Below are experts of layer 9 (counted from 0) of a mixture-of-experts language model. Rows are named router (the router's row for the expert), up (a neuron's input weights, with its number), down (a neuron's output weights, with its number) and show model dimensions 0-127. Each number is 50 + 15 x the weight over its row's rms, rounded and kept within 0 to 99.
Before each expert's rows: a language model's description of what the expert responds to; "comes before" lists some tokens at least twice as common just after its tokens as in all text. This comes from a sample of Wikipedia text that the model never trained on. Tokens count by the router's weight.

# expert 10
Pieces of field labels in infobox lists and table headers, often after a dash or line break, like Original title, Coordinates, Role.
comes before: ":", "ation", "-", "amily", " by", " name"
router:45 68 38 32 54 49 52 56 36 75 51 31 44 37 41 44 44 69 32 21 17 76 55 40 24 30 22 34 52 37 50 53 34 64 44 28 52 46 50 45 50 17 54 58 58 37 35 78 58 27 29 52 77 62 69 78 55 52 36 54 48 74 35 61 77 69 58 71 30 42 05 63 24 44 72 76 56 49 78 64 43 40 61 58 51 59 47 57 51 43 40 60 53 47 33 71 57 52 57 39 55 38 33 53 26 28 58 50 38 41 43 61 48 60 52 54 56 66 41 65 57 46 55 42 42 30 27 35
up0:46 46 66 78 40 28 49 47 61 47 76 53 70 60 45 47 59 62 65 31 50 38 36 44 39 31 78 50 71 44 34 51 38 60 61 52 66 38 27 35 39 26 41 48 62 40 38 64 52 53 26 45 53 21 28 54 63 45 49 32 51 99 31 40 51 35 58 75 57 59 58 94 35 86 35 60 60 30 56 48 36 39 52 50 44 26 34 51 28 34 53 50 64 67 50 66 54 60 72 36 69 60 49 53 47 41 66 37 56 52 68 48 48 54 43 53 68 79 32 49 38 31 33 51 13 37 39 47
down0:62 68 32 32 36 37 61 29 46 30 58 65 28 46 43 54 68 46 53 63 53 40 26 70 49 59 58 69 46 53 43 49 54 37 54 45 61 65 60 23 28 40 55 51 32 50 67 56 56 37 51 28 54 31 43 61 45 56 50 77 44 51 28 91 51 11 72 45 27 79 63 25 91 41 39 34 51 50 28 55 19 43 47 49 39 36 72 34 52 62 71 32 54 64 39 39 59 67 43 55 56 50 54 46 52 48 46 38 46 79 46 49 55 43 46 75 46 78 50 51 56 51 50 64 19 86 56 26

# expert 16
Endings of common nouns and plurals closing a phrase, especially years, decades, season, series, life, incident, study.
comes before: " of", ".", ",", " in", " and", " to"
router:51 63 22 46 64 50 65 65 52 58 54 49 70 63 41 61 57 55 57 59 39 51 45 35 73 34 22 48 27 43 53 48 62 30 55 48 63 56 43 51 45 57 29 47 39 34 57 59 70 29 19 39 40 34 53 28 62 42 51 41 46 67 29 40 49 57 35 40 35 89 48 29 69 44 32 56 95 73 35 57 35 74 39 47 75 54 36 76 31 44 44 48 17 40 37 29 48 51 56 43 30 60 78 62 57 26 57 57 29 44 61 45 66 45 40 63 53 43 46 44 38 39 42 42 39 41 07 17
up0:47 51 33 56 35 26 49 59 31 49 62 21 39 49 35 82 62 35 30 40 35 47 56 65 59 48 80 21 27 63 48 46 36 49 50 69 27 40 39 58 50 60 48 42 15 33 61 69 38 55 57 53 47 33 57 50 58 34 10 45 44 68 49 67 48 74 51 21 60 59 60 33 37 44 47 44 83 44 60 49 59 47 19 36 43 49 43 15 32 49 81 63 49 39 59 48 39 46 28 59 72 57 44 86 42 45 66 45 70 65 59 48 36 47 42 62 61 59 56 66 72 39 37 65 46 16 57 50
down0:57 52 16 31 64 55 58 37 64 22 54 57 60 39 49 58 46 64 69 71 89 56 47 56 68 74 52 63 64 48 31 36 53 47 31 37 31 17 56 64 54 53 68 28 70 69 36 64 52 35 40 67 35 45 69 55 67 45 22 59 49 63 18 68 55 95 36 62 44 67 36 41 44 44 55 65 60 59 48 40 30 41 29 70 47 46 43 42 56 45 54 42 37 40 68 72 68 91 39 51 34 31 33 60 67 34 39 45 36 60 52 60 58 57 64 79 50 33 53 45 46 50 61 71 51 50 37 62

# expert 9
Forms of be and have, plus also and not, usually after a subject pronoun or which, such as was, is, been, be.
comes before: " a", " the", " in", " been", " an", " not"
router:48 41 39 42 38 91 35 56 63 52 39 25 54 83 55 67 61 44 70 55 64 42 36 57 29 77 37 27 33 64 55 49 47 34 48 92 78 24 55 61 59 61 57 44 52 57 60 55 31 47 48 27 39 60 39 48 51 63 52 35 43 45 73 56 72 23 39 60 25 44 34 56 40 60 31 38 84 51 60 51 38 56 26 70 51 32 70 55 35 42 48 69 54 34 52 39 49 69 38 37 65 28 55 39 40 36 38 75 30 43 62 67 68 48 34 67 43 70 46 67 48 27 57 42 78 48 31 55
up0:29 80 68 76 39 77 39 61 65 59 42 73 65 33 34 47 56 32 48 55 37 46 47 74 39 66 62 52 60 57 74 58 48 72 21 51 50 33 31 78 43 48 70 66 58 35 43 49 56 55 51 59 61 51 74 31 39 63 62 54 50 88 41 60 44 37 35 46 75 61 37 55 62 41 29 40 73 16 47 26 42 52 72 54 55 41 35 61 24 21 48 65 41 27 44 46 62 55 37 39 44 35 75 37 39 61 47 36 46 30 93 37 60 31 41 64 47 48 47 62 38 40 64 32 46 44 47 57
down0:61 33 44 28 43 21 16 39 40 45 38 46 55 46 20 80 63 34 70 34 42 74 44 57 85 55 47 30 42 52 29 66 73 45 55 50 29 46 69 65 64 54 65 76 13 48 52 58 61 37 44 46 47 60 44 68 43 47 29 50 23 57 50 51 42 29 42 45 40 59 72 56 44 57 55 52 75 41 56 65 41 72 58 35 38 45 60 60 46 38 35 19 55 47 59 47 50 28 66 41 18 25 57 88 26 53 63 45 60 75 36 59 64 32 49 25 56 58 47 48 30 56 33 40 42 47 53 39

# expert 15
Colons, pipes, dashes, line breaks and headings in infoboxes, taxonomy lists and tables, such as Area code:, Position:, == sections.
comes before: ":", "\n", " ", "-", " C", " S"
router:48 65 46 60 34 52 40 47 58 78 20 45 58 35 24 58 48 56 31 26 48 71 63 40 51 14 55 42 62 20 38 48 35 48 47 46 40 41 29 53 60 41 80 56 35 28 38 60 72 35 55 52 36 67 74 55 46 45 51 68 42 82 34 71 42 54 69 55 56 42 16 68 61 32 65 70 77 56 42 55 34 71 63 49 38 37 48 30 56 54 33 57 56 48 41 74 48 65 51 37 26 25 33 56 36 36 46 38 40 45 26 56 42 39 61 73 34 52 55 41 49 49 37 36 60 27 28 12
up9:10 63 29 48 77 41 51 59 40 56 21 41 70 62 64 65 63 36 23 14 47 49 44 33 19 50 80 43 45 43 45 39 45 58 37 62 47 45 30 60 54 69 43 59 44 31 44 74 65 40 55 65 59 55 41 44 29 40 54 45 63 50 83 56 59 56 49 82 49 70 37 58 65 48 44 42 76 42 43 41 73 44 35 69 45 46 15 55 50 51 53 55 71 45 51 66 24 28 48 53 39 44 38 87 39 61 62 55 66 65 63 66 64 35 66 62 43 44 55 30 71 70 34 67 50 40 34 30
down9:38 45 57 69 67 39 57 39 33 55 29 48 49 37 76 61 27 46 51 21 67 56 65 53 40 54 36 49 55 38 52 40 65 51 61 48 31 71 50 45 30 33 39 87 41 65 69 43 35 28 57 34 25 59 41 54 56 10 67 44 29 78 51 44 34 74 27 61 58 38 16 45 34 30 41 56 50 51 32 53 39 51 31 54 46 45 50 35 39 48 31 32 52 46 31 45 56 64 45 56 42 43 88 79 46 67 46 24 59 35 18 28 46 38 50 57 48 39 22 66 40 46 50 81 53 37 45 37

# expert 7
Final pieces and head words of institution and place names, such as University, States, City, Society, Province, Thailand.
comes before: ",", ".", " of", " (", " and", " in"
router:55 61 38 48 50 72 39 59 65 72 49 80 54 56 26 73 61 58 50 64 51 50 64 43 28 04 48 61 51 50 77 42 54 39 75 49 51 61 63 62 61 57 56 32 51 46 39 59 72 55 42 57 41 47 65 29 52 14 65 43 42 62 28 61 33 53 27 49 44 60 20 63 38 61 20 43 63 66 55 37 48 36 57 49 86 46 46 65 46 82 52 30 36 46 49 26 48 40 54 32 34 27 40 35 49 53 50 33 76 62 34 70 66 51 66 32 72 45 55 46 56 36 66 50 17 25 66 51
up0:41 68 60 61 26 76 47 47 36 50 59 50 47 48 12 34 69 27 32 79 68 38 54 52 33 49 45 58 38 52 88 40 24 48 43 50 70 44 66 67 28 48 70 70 48 18 60 43 82 31 30 62 58 45 41 46 61 47 40 63 51 44 51 47 74 67 44 43 72 60 50 36 55 69 42 60 50 34 41 57 38 40 72 36 49 64 60 54 56 69 46 53 47 45 62 74 43 69 55 53 30 41 36 35 68 61 52 61 96 53 23 46 50 61 37 51 68 40 20 38 27 29 62 53 33 50 55 24
down0:78 35 51 26 21 24 49 45 50 72 31 17 45 36 66 44 39 61 61 40 32 56 45 47 49 44 78 77 41 73 57 46 63 63 55 25 41 54 56 34 24 49 31 55 59 68 56 56 51 67 47 81 68 67 49 17 38 41 60 90 70 53 63 40 66 45 50 51 52 55 81 44 51 57 40 64 49 46 48 77 40 30 38 67 48 72 31 58 53 70 43 48 52 61 32 52 51 53 65 57 33 25 27 33 67 53 56 50 39 55 43 62 58 81 48 50 78 59 36 29 42 65 38 58 39 70 36 63

# expert 5
Commas, closing quote-commas and linking words like to, in, by, into, would after verbs or nouns, as in traced its origins to.
comes before: " the", " and", " a", " be", " which", " but"
router:48 34 55 53 84 59 74 68 60 57 36 50 47 36 70 58 63 26 57 54 61 48 55 40 60 45 55 37 39 34 67 33 54 45 38 70 51 42 32 35 68 48 52 57 24 47 67 36 31 27 59 38 30 61 47 61 63 67 82 74 37 35 79 07 29 48 41 29 65 58 43 49 52 45 53 77 69 53 65 15 60 58 39 36 32 64 64 62 58 31 55 25 49 66 37 60 13 56 40 41 60 33 54 45 34 59 39 60 53 60 28 44 65 51 63 30 65 30 51 41 49 35 58 75 71 70 47 35
up9:65 59 28 16 64 57 72 65 59 59 35 26 32 64 42 41 40 52 62 59 64 77 64 25 37 27 63 50 55 38 59 48 56 55 37 64 45 50 67 41 40 36 37 28 67 53 66 22 54 72 05 70 36 43 44 44 42 17 56 36 49 47 18 36 34 31 60 53 47 44 72 59 55 45 28 77 78 50 45 60 71 51 79 23 52 38 42 76 68 50 40 23 55 39 56 59 52 29 40 51 34 58 48 41 32 43 45 35 63 44 46 53 48 49 80 38 53 39 34 37 62 42 44 55 68 55 65 49
down9:48 75 54 26 45 44 55 28 26 55 58 43 75 60 46 31 46 82 55 32 53 27 58 41 46 72 40 64 11 62 46 51 47 33 77 64 33 47 41 51 42 18 85 57 90 55 57 50 40 68 27 54 61 40 66 43 51 57 60 52 31 72 65 42 48 57 67 50 38 30 17 50 51 56 36 39 40 35 38 73 91 59 46 47 35 43 42 21 37 57 26 45 51 55 32 65 51 59 36 34 48 60 37 40 44 49 68 63 45 10 41 48 39 50 43 30 49 56 44 35 49 38 59 56 46 50 51 68

# expert 13
Opening parentheses, quotes, brackets and dashes that begin asides, abbreviations, figures or years, as in (GENDA, (5.9%, 14–1.
comes before: "1", "2", "S", "A", "C", "M"
router:57 42 57 74 66 46 53 62 64 51 49 56 66 50 53 82 49 21 26 53 71 51 27 70 61 60 65 56 75 32 57 56 38 47 32 43 96 42 43 29 12 42 43 54 32 28 56 39 60 37 45 62 45 62 54 28 25 60 39 44 53 39 59 64 66 24 64 46 39 79 62 65 48 63 38 89 72 61 52 45 72 54 39 29 45 46 46 46 59 57 32 73 33 42 51 51 43 54 68 52 66 83 35 31 47 63 39 25 30 46 55 64 47 27 34 55 67 49 54 49 59 54 69 37 38 53 62 63
up9:46 50 54 27 31 50 52 22 43 74 48 49 33 37 59 66 41 27 74 42 30 59 35 25 56 47 43 33 60 42 07 46 52 32 37 67 55 42 31 38 59 41 71 40 40 02 54 66 60 72 55 63 35 45 68 74 73 26 34 41 32 44 37 70 46 48 44 64 52 45 49 43 39 86 26 58 60 54 33 49 51 52 32 45 37 69 48 56 56 50 61 53 65 50 40 43 54 26 54 69 50 43 54 46 48 51 57 48 27 63 61 32 36 29 39 49 62 71 73 32 55 45 32 63 35 10 30 63
down9:54 39 55 18 32 86 20 65 31 71 46 57 11 68 56 47 65 43 48 40 61 69 53 41 31 40 28 55 57 50 44 58 57 55 30 59 26 48 46 57 46 47 54 28 62 50 44 49 50 37 41 51 56 60 49 44 74 46 60 57 54 40 51 34 40 21 58 67 64 57 31 80 53 27 62 27 41 83 81 49 42 56 71 59 52 12 42 62 67 49 59 59 47 35 52 41 66 59 40 63 40 24 62 73 68 54 63 45 47 38 34 50 91 74 49 48 34 59 58 37 51 67 44 37 29 29 52 37

# expert 27
Prepositions following a noun or verb and leading into a noun phrase, such as of, in, from, during, between.
comes before: " the", " ", " a", " his", " M", " their"
router:35 31 20 54 75 32 25 55 63 45 20 31 62 84 49 54 64 65 56 66 61 37 73 41 37 37 57 64 49 59 75 55 56 72 61 72 45 45 52 61 47 62 62 74 38 69 69 55 66 52 45 36 46 56 24 48 37 80 76 61 17 31 68 71 62 49 80 53 61 74 47 85 49 49 60 35 74 42 56 60 51 82 36 45 45 54 51 70 48 74 47 54 57 55 52 57 53 74 40 52 25 54 43 60 59 68 53 57 34 59 48 62 48 38 53 58 56 35 58 38 41 84 53 29 54 63 40 64
up9:31 27 52 59 39 42 28 44 60 37 51 53 35 63 68 64 38 36 26 69 77 57 42 48 69 49 26 80 46 62 56 61 25 63 30 48 61 57 37 50 66 36 61 50 64 46 53 39 51 75 53 49 56 41 44 73 26 68 77 26 26 24 60 56 53 63 53 44 70 57 64 31 56 71 59 25 50 42 47 34 68 60 54 71 67 54 56 53 45 63 44 53 51 28 54 52 70 56 51 52 55 40 17 16 41 47 46 45 83 41 35 27 56 41 41 39 66 30 36 35 82 81 56 65 65 30 23 50
down9:56 33 51 39 36 55 75 67 76 51 69 45 48 39 69 54 36 24 61 71 59 49 52 41 24 59 66 58 43 50 82 27 48 49 66 67 69 63 49 72 41 66 62 49 27 43 72 41 76 35 21 46 69 40 45 42 49 50 41 36 51 32 61 44 61 77 45 36 41 55 44 52 27 49 67 43 50 26 51 51 30 04 42 53 41 84 42 43 46 55 78 43 64 38 78 80 35 44 67 43 66 40 56 46 19 53 49 58 42 76 56 38 59 73 43 47 29 51 51 36 39 59 52 62 27 39 35 37